Experts of a small language model: 6113 steps.
Below are experts of layer 4 (counted from 0) of a mixture-of-experts language model. Rows are named router (the router's row for the expert), gate (a neuron's input weights, with its number), up (a neuron's input weights, with its number) and show model dimensions 0-159. Each number is 128 + 24 x the weight over its row's rms, rounded and kept within 0 to 255.
Before each expert's rows: "comes after" lists some tokens at least twice as common just before its tokens as in all text. This comes from a sample of Wikipedia text that the model never trained on. Tokens count by the router's weight.

# expert 143
comes after: " the", "\n", " Mi", " A", "M", "B"
router [164 150 168  95 124 136 108 142 143 158  96 147 128 137 146 160 130 115 120 127 152 110 138 150  99 106 104 160 114 108 161  88  96  99  99 147 120 121 158 158 151 129 157 115  95 131 148 119 162 140 158 185 134 105 122 114 150 166 105 128 110 148 127 143 123 122 142 171 125 115 145 115  86 139 163 107 108 137 110 139 145  95 132 178 114 161 121 146 157 120 106 161 142 118 148 151 128 116 168  87 153 130 147 178 134 105 121  94  90 139 139 141 138 160 154 153 111  81 166 119  95 133 118 150 118  94 143 130 144  96 101 157 157 149  76 127 118 162 124 136  90 127 119 137 119 101 156 120  90 120 122 158 115 153 163 168 123  86 112  95]
gate0 [118 142 112 113 118 165 143 148  94 154 151 137 107  68 123 144 146 150 149 143 124 108 122 126 123 100 100 111 115 112 130 121 125 154 102 152 131  77 119 130 135 166 142 110 162 107 166 125 145 126 116  99 135 121 140 147  79 160 135 116 102 134 118 123  88 188 143 135 137 122 136 128 115 122 153  90  94 112  97 134 120 155 136 179 121  92  72 136 171 144 137 115 127 155 103 104  98 102 109 131 178  99 116  97 118 124 157 142  79 120 114 139  79 125 157 124 127 111 177 154 152 153 159 113 135 147  68 121 109 132 132 133 117 123 131 135 156 120 129 147 142  91 117 122 106 138 109 167 100 147 103 132 182  79 130 116 144 112  87 156]
up0 [137 154 132 114 123 156 134 151 101 158 138 144 114  72 104 125 147 141 151 154 125  71 140 103 121  98 103 131  96 111 144 103 147 141 123 142 114  86 104 126 127 153 143 109 176 162 165 131 148 137 151 122 135 126 178 129  95 142  85  79 105 123 134 104  93 181 142 177 139 109 147 123  97  95 144 108 103 134  92 157 137 141 135 162 132 118  57 122 156 130 106 162 153 141 110 126  98 114 119  96 162 120 141 120 107  87 148 152  77 111 123 135  84 145 130 121 122 115 158 126 146 127 145 140 135 139  70 164 108 120 101 140 146 112  85 142 154 123 118 159 134  96 139 116 119 120 128 155 112 156 115 127 151 124 156 133 138  93  98 142]

# expert 148
comes after: " |", "-", " (", ";", ",", " and"
router [125 119 154 102 122 108 170 187  97 108 133 157 111 162 105 127 175 146 144 140 105 119 116 150 152 152 113 122  99 135 140 125 131 116 129 149 119 128  93  75 130 123 135 113 135 149 137 153 127 149 135 179  82 104 195 114 145 115  99 108 112 112 134 111  96 110 113 131 170 140 147 117 130  92 119 143 131 123  74 128  91 116  81 127 143 138 124 107 167 161 126 122 116 169 141 141 109 123 123 132 139 100 143 123  86 115 111 130 104 119 140 176 117 140 148 130 150 152  91  94 136 118 174  91  97 144  87 118 148 128  93 149  96 101  94 125 103 137 138  97 120 184 121 115 112  96 139 113 126 141 145 182 103 131  78 148 122 140 139 107]
gate0 [ 96 142 145  67 133 176 111 148 121 176 127 136  92 155 113 147 170 129 131 134 151 131 128 151 115 142 124 121  85 145 147 117 151 113 126 126 122 138 111 168  81 125 153 103 155 134 108 111  99 159 132 124 100 160 135 114  85  95 103 157 137  96 138 127 101 130 128 135 171 117 149 107 134 163 170 132  89 142 112  88 112 108 115 142 136 127 125 107 148 113 128 115 132 147  93 184 124 140 122 133  98 128  69 118 118  92 112  79  78 137 130 117 132 126 129 108  95 158 111 140 150 113 113 130 161 115  96 164 141 103  65 136 137 137 161 106 113 137  95 175 124 157  85 101 103 124 110 114 129 146 121 159 102 126 104 107 142  94 147 123]
up0 [165 168 137 138 130 162 130 120  56 112 127 100 123 105 145 146 128 124 143 168 183  98 109 131 160 156 125 121 134 157 119 139 130 135 155 126 132 144 141 133 146 146 138 128 183 169 124  71 138 116 102 123 119  89 155  83 126 101 119 107 112 121 102  83  94 115  97 156 134 131 146  71 150 130 113 120 165 173 150 106 101 133 135  98 121 131 139 143 128 136 121 123 169 134 129 181 122 107 159 107 171 149 125 140 131 131 147 148 145 104 137 120 141 159 118 121 150 126  97 121 158 142 160 126 127 179 121 129 128 135  96 124 105 101 122 183 133 173 129 136 144 113 110 132 123 153 110 135  76 121 154 127 144 123 158  77 109  91 136 159]

# expert 138
comes after: "s", "ing", "es", "ers", "}", "ve"
router [ 88 115 127  93 150 110 100 110 121 115 128  99 148 179 186 125 124 161 113 153 152 129 115 129 125 162 162 147 120 129  86 103 166 144 125 153 134 132 178 110 116 146  76 134  93 113 141 168 109 122 158 150 104 124 140 148 180 111 118 108 172 147 164 147 138 135  84 159 145 149 112  93 134 154 112 130 121 147 139 116 124 132  96  95 174 133  86  89 136 162 108 110 170  93 125 125 128 122 144 127 107 111 131  97 128 145 125 165 134 151 162 144 125 156  96  97 108 158 113 123 122 125 175 109 115 177 141 115 149 123 127 115 126 143 122 150 145 136 179 134 145 134 156 132 140 128 122 107 124 131 111 158 113  92 102 136  61 152 117 137]
gate0 [113  89 173 100 171 118  69 128 129 102 156 171 173 112 109 170 134 113 103 128 135 107 123 149 173 137 105 117 104  69 140 134 148 146 126 117 101 141 118 111  91 123 112 114 185 116  99 116 132 132 108 140 144  90 125 115 108 143 151 136 164 107 123 131  84 114 117 154 123 139  97  94 104 164 119 123 142 125 119 106 146 136 107 106 137 151 153 143 101 113 132 130 117 112 159  64 137 151 131 134 145 145 150 157 122 146 158 134 117  98 149 125 179 132 121 120 154 107 161 146 112 114 136 166 121 118 139 174  98 131  97 134 108 152 135 110 133 159 142  73 102  96 107 137 112 141  74 163 134 133 110 133 141 148 115 133  91 124  77 148]
up0 [127 103 163 121 159 119  56 125 114  87 157 143 183 137 153 151 143 138  91 131 152  92 139 149 121 148 106 124  70 102 113 126 150 156  99  92 105 180 136 107  92 137 117 124 151 111  96 137 119 150 142 139 140 115 135 126 157 141 133 130 141 132 154 141  91  88 104 160 139 141 103  81  85 170  88 125 115 133 106  99 149 136 100  85 158 150 128 121 131 135 100 131 131 101 144  92  98 144 139 132 124 140 147 126 127 146  92 160  88 105 137 145 166 127 123 104 115 126 150 157  96 119 147 141 128 101 144 176  91 148 118 126 123 145 139 105 132 145 140 118 107 109  91 123 128 115  88 181 130 154 137 156 119 143 128 165  99  96 117 147]

# expert 168
comes after: ",", " 19", " However", " 18", " 2021", "In"
router [120 167 127 117 123 123 145 155 155 132  95 122 146 109  97 133 126 150 138 138 131  93 133 107 130 137 130 159 101 102 116 164 162 193 124 122  82 113 145 126 140  99  97  94 119 169 166  94 144 146 150  99 119 137 104  97 141 128 140  80 108 166 148 147 141 173 159 106 126  94 158 120 101 121 133 139 106  86 170  90  81 132 107 114  99 149  83 112 132 143  81 170 150 120 148 169 108 127 148 151 108 142 168 101 106 151 109 136 117 155 107 111 154 161 123 130 106 152 120  93 153 133  91 116 134 105 128 110 130 112  99 125 167 113 120 124 155 150 128 159 114 144 111 121 154 111 138  85 112 107 101 107 112 156 133 142 120 141  85 166]
gate0 [100 150  79 141 120 122 139 126 127 116 126 139  90 125 107 165 173 116 180 151 137 137 152  79 111 161 133 131 113 106 106 146 132 153 104 132 157 129 112 145 127 104 100 132 125 142 127 105  82 116 140 118 160 140 106 125 162  91 122 129 115 123 158 154 118 146 113 140 132 170 136 150 137 124  87  92 121 118 136 118 125 105 130 131 153 134 107 143 112 165 118 127 186 153 126 134 122  97 150 119 192 139 187 129 102 157 127 133 125 127 127 124 145 172 158  95 127 118  93 117 139  98 136 159 151 160 170 112 192 100 100 150 122 114 167 158 119 159 137 109 163 133 133 124  92 121 131 174 111 110 133 101 125 122 177  98 120 153  87  91]
up0 [102 140  77 147 109 138 153 132 125 103 108 147 103 125 113 160 146 129 165 138 151 131 152  88  86 125 114 132 118 120 110 160 123 147  96 146 169 130 100 150 121 124 103 127  91 122  83 110  77 108 131 124 164 125 110 106 147  86 107 133 141 153 128 147 118 139 129 125 148 153 152 162 128 131  65  89 126 140 130 122  96 121 120 143 133 135 106 144 109 160 134 119 187 140 152 141 113 109 153 128 172 143 189 106 136 135 134 144 130 124 125 109 142 168 178 116 122 132 115 150 122 102 158 182 148 122 181  96 186 118 152 143 126 106 159 136 112 150 129  98 133 120 109 132  72 136 124 181 110 127 133 100 135 146 170 112 137 153 107 106]

# expert 101
comes after: "ed", "ing", "ated", "ted", "d", " join"
router [111 154 118 115 138 104 173 137 112 104 133 152 162 144 127 117  78 178 132 154 106 142 126 118 171  80  97 120 184 153 155 153 128 179 131 133 148 122 130 150 106 118  92  99 154 123 139 129 145 125  87 136  97 170 150 136 134 118 161 153 135 125 165 166 145 142 117 148 121 129 135 116 131  98 129 152 160 142 157 147 132 163 124 127 168 136 129 141 134 124 101 120 124  82 109 136 126 124 124 158 146 130 103 110  89 128 126 100 123 144 107 157  98 148 112 130 111 126 130  93 158 160 133 132 102 149 126 149 134 114 150 163 139 102 182 150 104  95 154  83 102 171 106 105 119 162 139 101  92 103  87 140 116 116 195 143 136  92 136 148]
gate0 [104 157 138 117 130 122 125 116 149 156 130 159 147 118 158 135 135 147 140 139 123 134 145  81 131  97 125 117 164 110 142 158 129 112 131 156 186 165  98 151 121 127 174 134 102 154 119  88 116 152 117 169  90 155  93 175 137 136 102  99 144 151 133  94 131 170  89 131 133 157 114 139  75 139 122 141  91  74 194 121 115 144 117 141 129 113 171 145 163 135 112 102 135 138 113 166 162 137  56 114 140 114 120  95 131 150 107 156 104 140 117 124 158 131 138 109 142 156  88 107 124 143 145 143 117 124 150 128 104  98 144 110 124 140 113 152 136  87 127 119 143 138 127 116 166 137 130 152  81 124 130 106 126 103 159  84 152 118 110 157]
up0 [148 109 130 122 125 139 150 148 173 123 112 107 128 156 118 134 126 110 142 155 123 121 113 158 126 150 158 123 106 168 127 108 111 124 107  66  60 115 170 105 144 127  90 107 145 121 162 144 127 108 148  83 128 115 173 102 112 107 142 146 119 155 125 179 168 116 149 120 137 111 164 102 175 129 125 110 190 183  83 165 130 108 118 113 114 111 111 130 116 154 134 168 144  90 135 113 117 123 184 157 107 138 117 124 124 116 175 125 123 115 152 143  80 110 145 159  86 124 158 115 140 122 127 104 114 109 100 127 138 123  87 156 107 105 154 123 120 118 107 147 148 121 133 117 131 123 148  86 169 110 127 161 131 144  96 151 105 132 112 111]

# expert 39
comes after: " |", ",", ";", " (", ":", "."
router [121 103 152 113 133 140 161 124 145 116 115 118 143 181  91 144 131 112 161 165 174 143 159 127 114 148 147 117 123 126  89 135 139 154 133 104 153 134  88 123 132 121 122 114 132 140 167 123 132 102 131 135 117  88 145 104 182 112 109 173 121 139 150 182 106  81 111 144 152 120 156 126  88 139 105 141 101 124 124 155 104  89  86  99 174 139  93 145 135 164 111 130 173 138  93  85 138 149  83 129 104 142 118 101 109 112 140 157 121 132 103 155 127 146 149 130 154 129 127  64 128 157 120 136  81 168 122  79 136 125 142 142 155  83 122 144 120 145 149 157 126 121 136 132 116 138  95 161  92 109 161 150 136 111 123 144 149 130 135  92]
gate0 [114 159  87  89 121 133 120 120 116 133 136  61 143 114 133 166 125  87 118  76 116 111 123 129 119 136 114  94  97 101 109 149 116 126 105 130 138 164 117  49 117 101 119 141 133  94 128 102 133 151 120 138 124 150 114 122 100 126 128 153 176 121 135 130 160 135 104 121 112 160 142 169 140 126 129 123 143 140 147  85 102 157 173  96 140 183  86 189 115 154 125  99 116 140 111  86 146  69 137 140 127 129 112 123 104 116  97 127 168 146 122 120 109 118  81 149  95 124  89 147 135 133  89 147 125 148 131 156 115 121 110 125 162 129 120 143 136 125 144 101 135 135 115 143 112 156 174 122 124 110 101 112 125 141 121  64 137 129 118 153]
up0 [115 111 164 174 132 141 146 139  94 131 102 183 100 110 133  99 139 174 127 170 141 137 151 121 130 103 119 137 157 133 134 112 118 140 150 126  81 103 170 195 146 150 120 132 140 137 110 152 109 115 111 117 147 112 136 118 129 113 107 118  97 120 110 130 102 157 172  98 147 115 122 123 127  99 139 107 115  86  98 150 145 128 103 172 100 102 152  73 120  89 145 150 111 105 137 182 120 148 123 117 128 110 153 159 163 136 153 106 113 119 149  97 175 150 152  98 168 154 139 124 132 119 166  95 123  74 157 121 118 164 156 146 101 129 139 111 123 118 103 123 108 129 155 117 156 120  93 115 160 176 116 142 116 125 163 156 102 112 121 144]

# expert 15
comes after: " ", " E", " re", " a", " de", " un"
router [156 148 136 153 121 108 102 117 138 127 109 121 116 110 157 143 134 129 122 108 132 141 114 117 120 146 120 137 104  95 177 122  83 127 103  94  87  94 159 151 150 136 147  93  92 177 166 141  96 119 129 137 137 136 170 125 162 167 103 129 142 123 108 144 174 135 140 136  97 111 141 127 104 114 127 163 143  90 142 165 128 136 107 154 121 107 115 143  79  94 155 120 110 116 157 125 112 156 160 100 116 109 104 148 107  99  87  62 141 107 146  86 104 111 138 100 113 121 158 137 145 122 119 167 161 135 135 109 143 129 112 138 156 148  82 118 161 109 123 126 122  79 113 166 109 103 122 143 154 149 110 159 124 159 115  65 114 123 103  87]
gate0 [127 122 172 104  97 162 130 112  63 142 112 139 133 171 153 104 138 106  98 133 144 130 136 131  87 140  95 114  87 124 119 110  97 104 116  82 114  79 124 126 168 180 132 106  88 139 109 141 128 118 157  99 101 119 131 128 103 145  87 124 151 101 115 111 154  70 141 160 133 192 135 150 119 138  93 123 106 127 162 148 132 144 125 126  91 132 129 110 117 128 122 137  95 167 154 118 177 128 140 129 124  85 134 100 134 120  87 143 122 119  98 140 132 125 176 118 154 161 113 164 109 132 133 138 147  82 134 132 154 150 139 122 163 163  98  89 131 129 141 102 154 145 134 116  87  72 115 112 128 139 136 146 156 109 116 132 108 120 131 139]
up0 [ 85 147 145 102 104 135 158 119  94  81 145 125 147 167 108 115 134 102  85  86 160 145 155 129 100 114 122 106 195  73  98 131 135 138 158 121 112  95 149 149 169 119 126 129 139 130 141  96 159 110 141  85 122 154 108 136 130 135 133 135 128 142 120 172 145  88 120 133  87 137 160 153 129 101 106 117 149 155 151 135 134 166 130 118 144 113 161 102 110 163 111 105 102 131 130  81 122 128 157 134 146 105 144 119 156 107  98 187 177  95 108 104 105 116 151 123 105 168 134  86 114 100  77 143 113 133 110 107 113 125 127 167 114 114 140 161 127 149 176 116 114 108 131 152 131 118 125 137 128 103 137 142 162 134 133 124 108 136 169 134]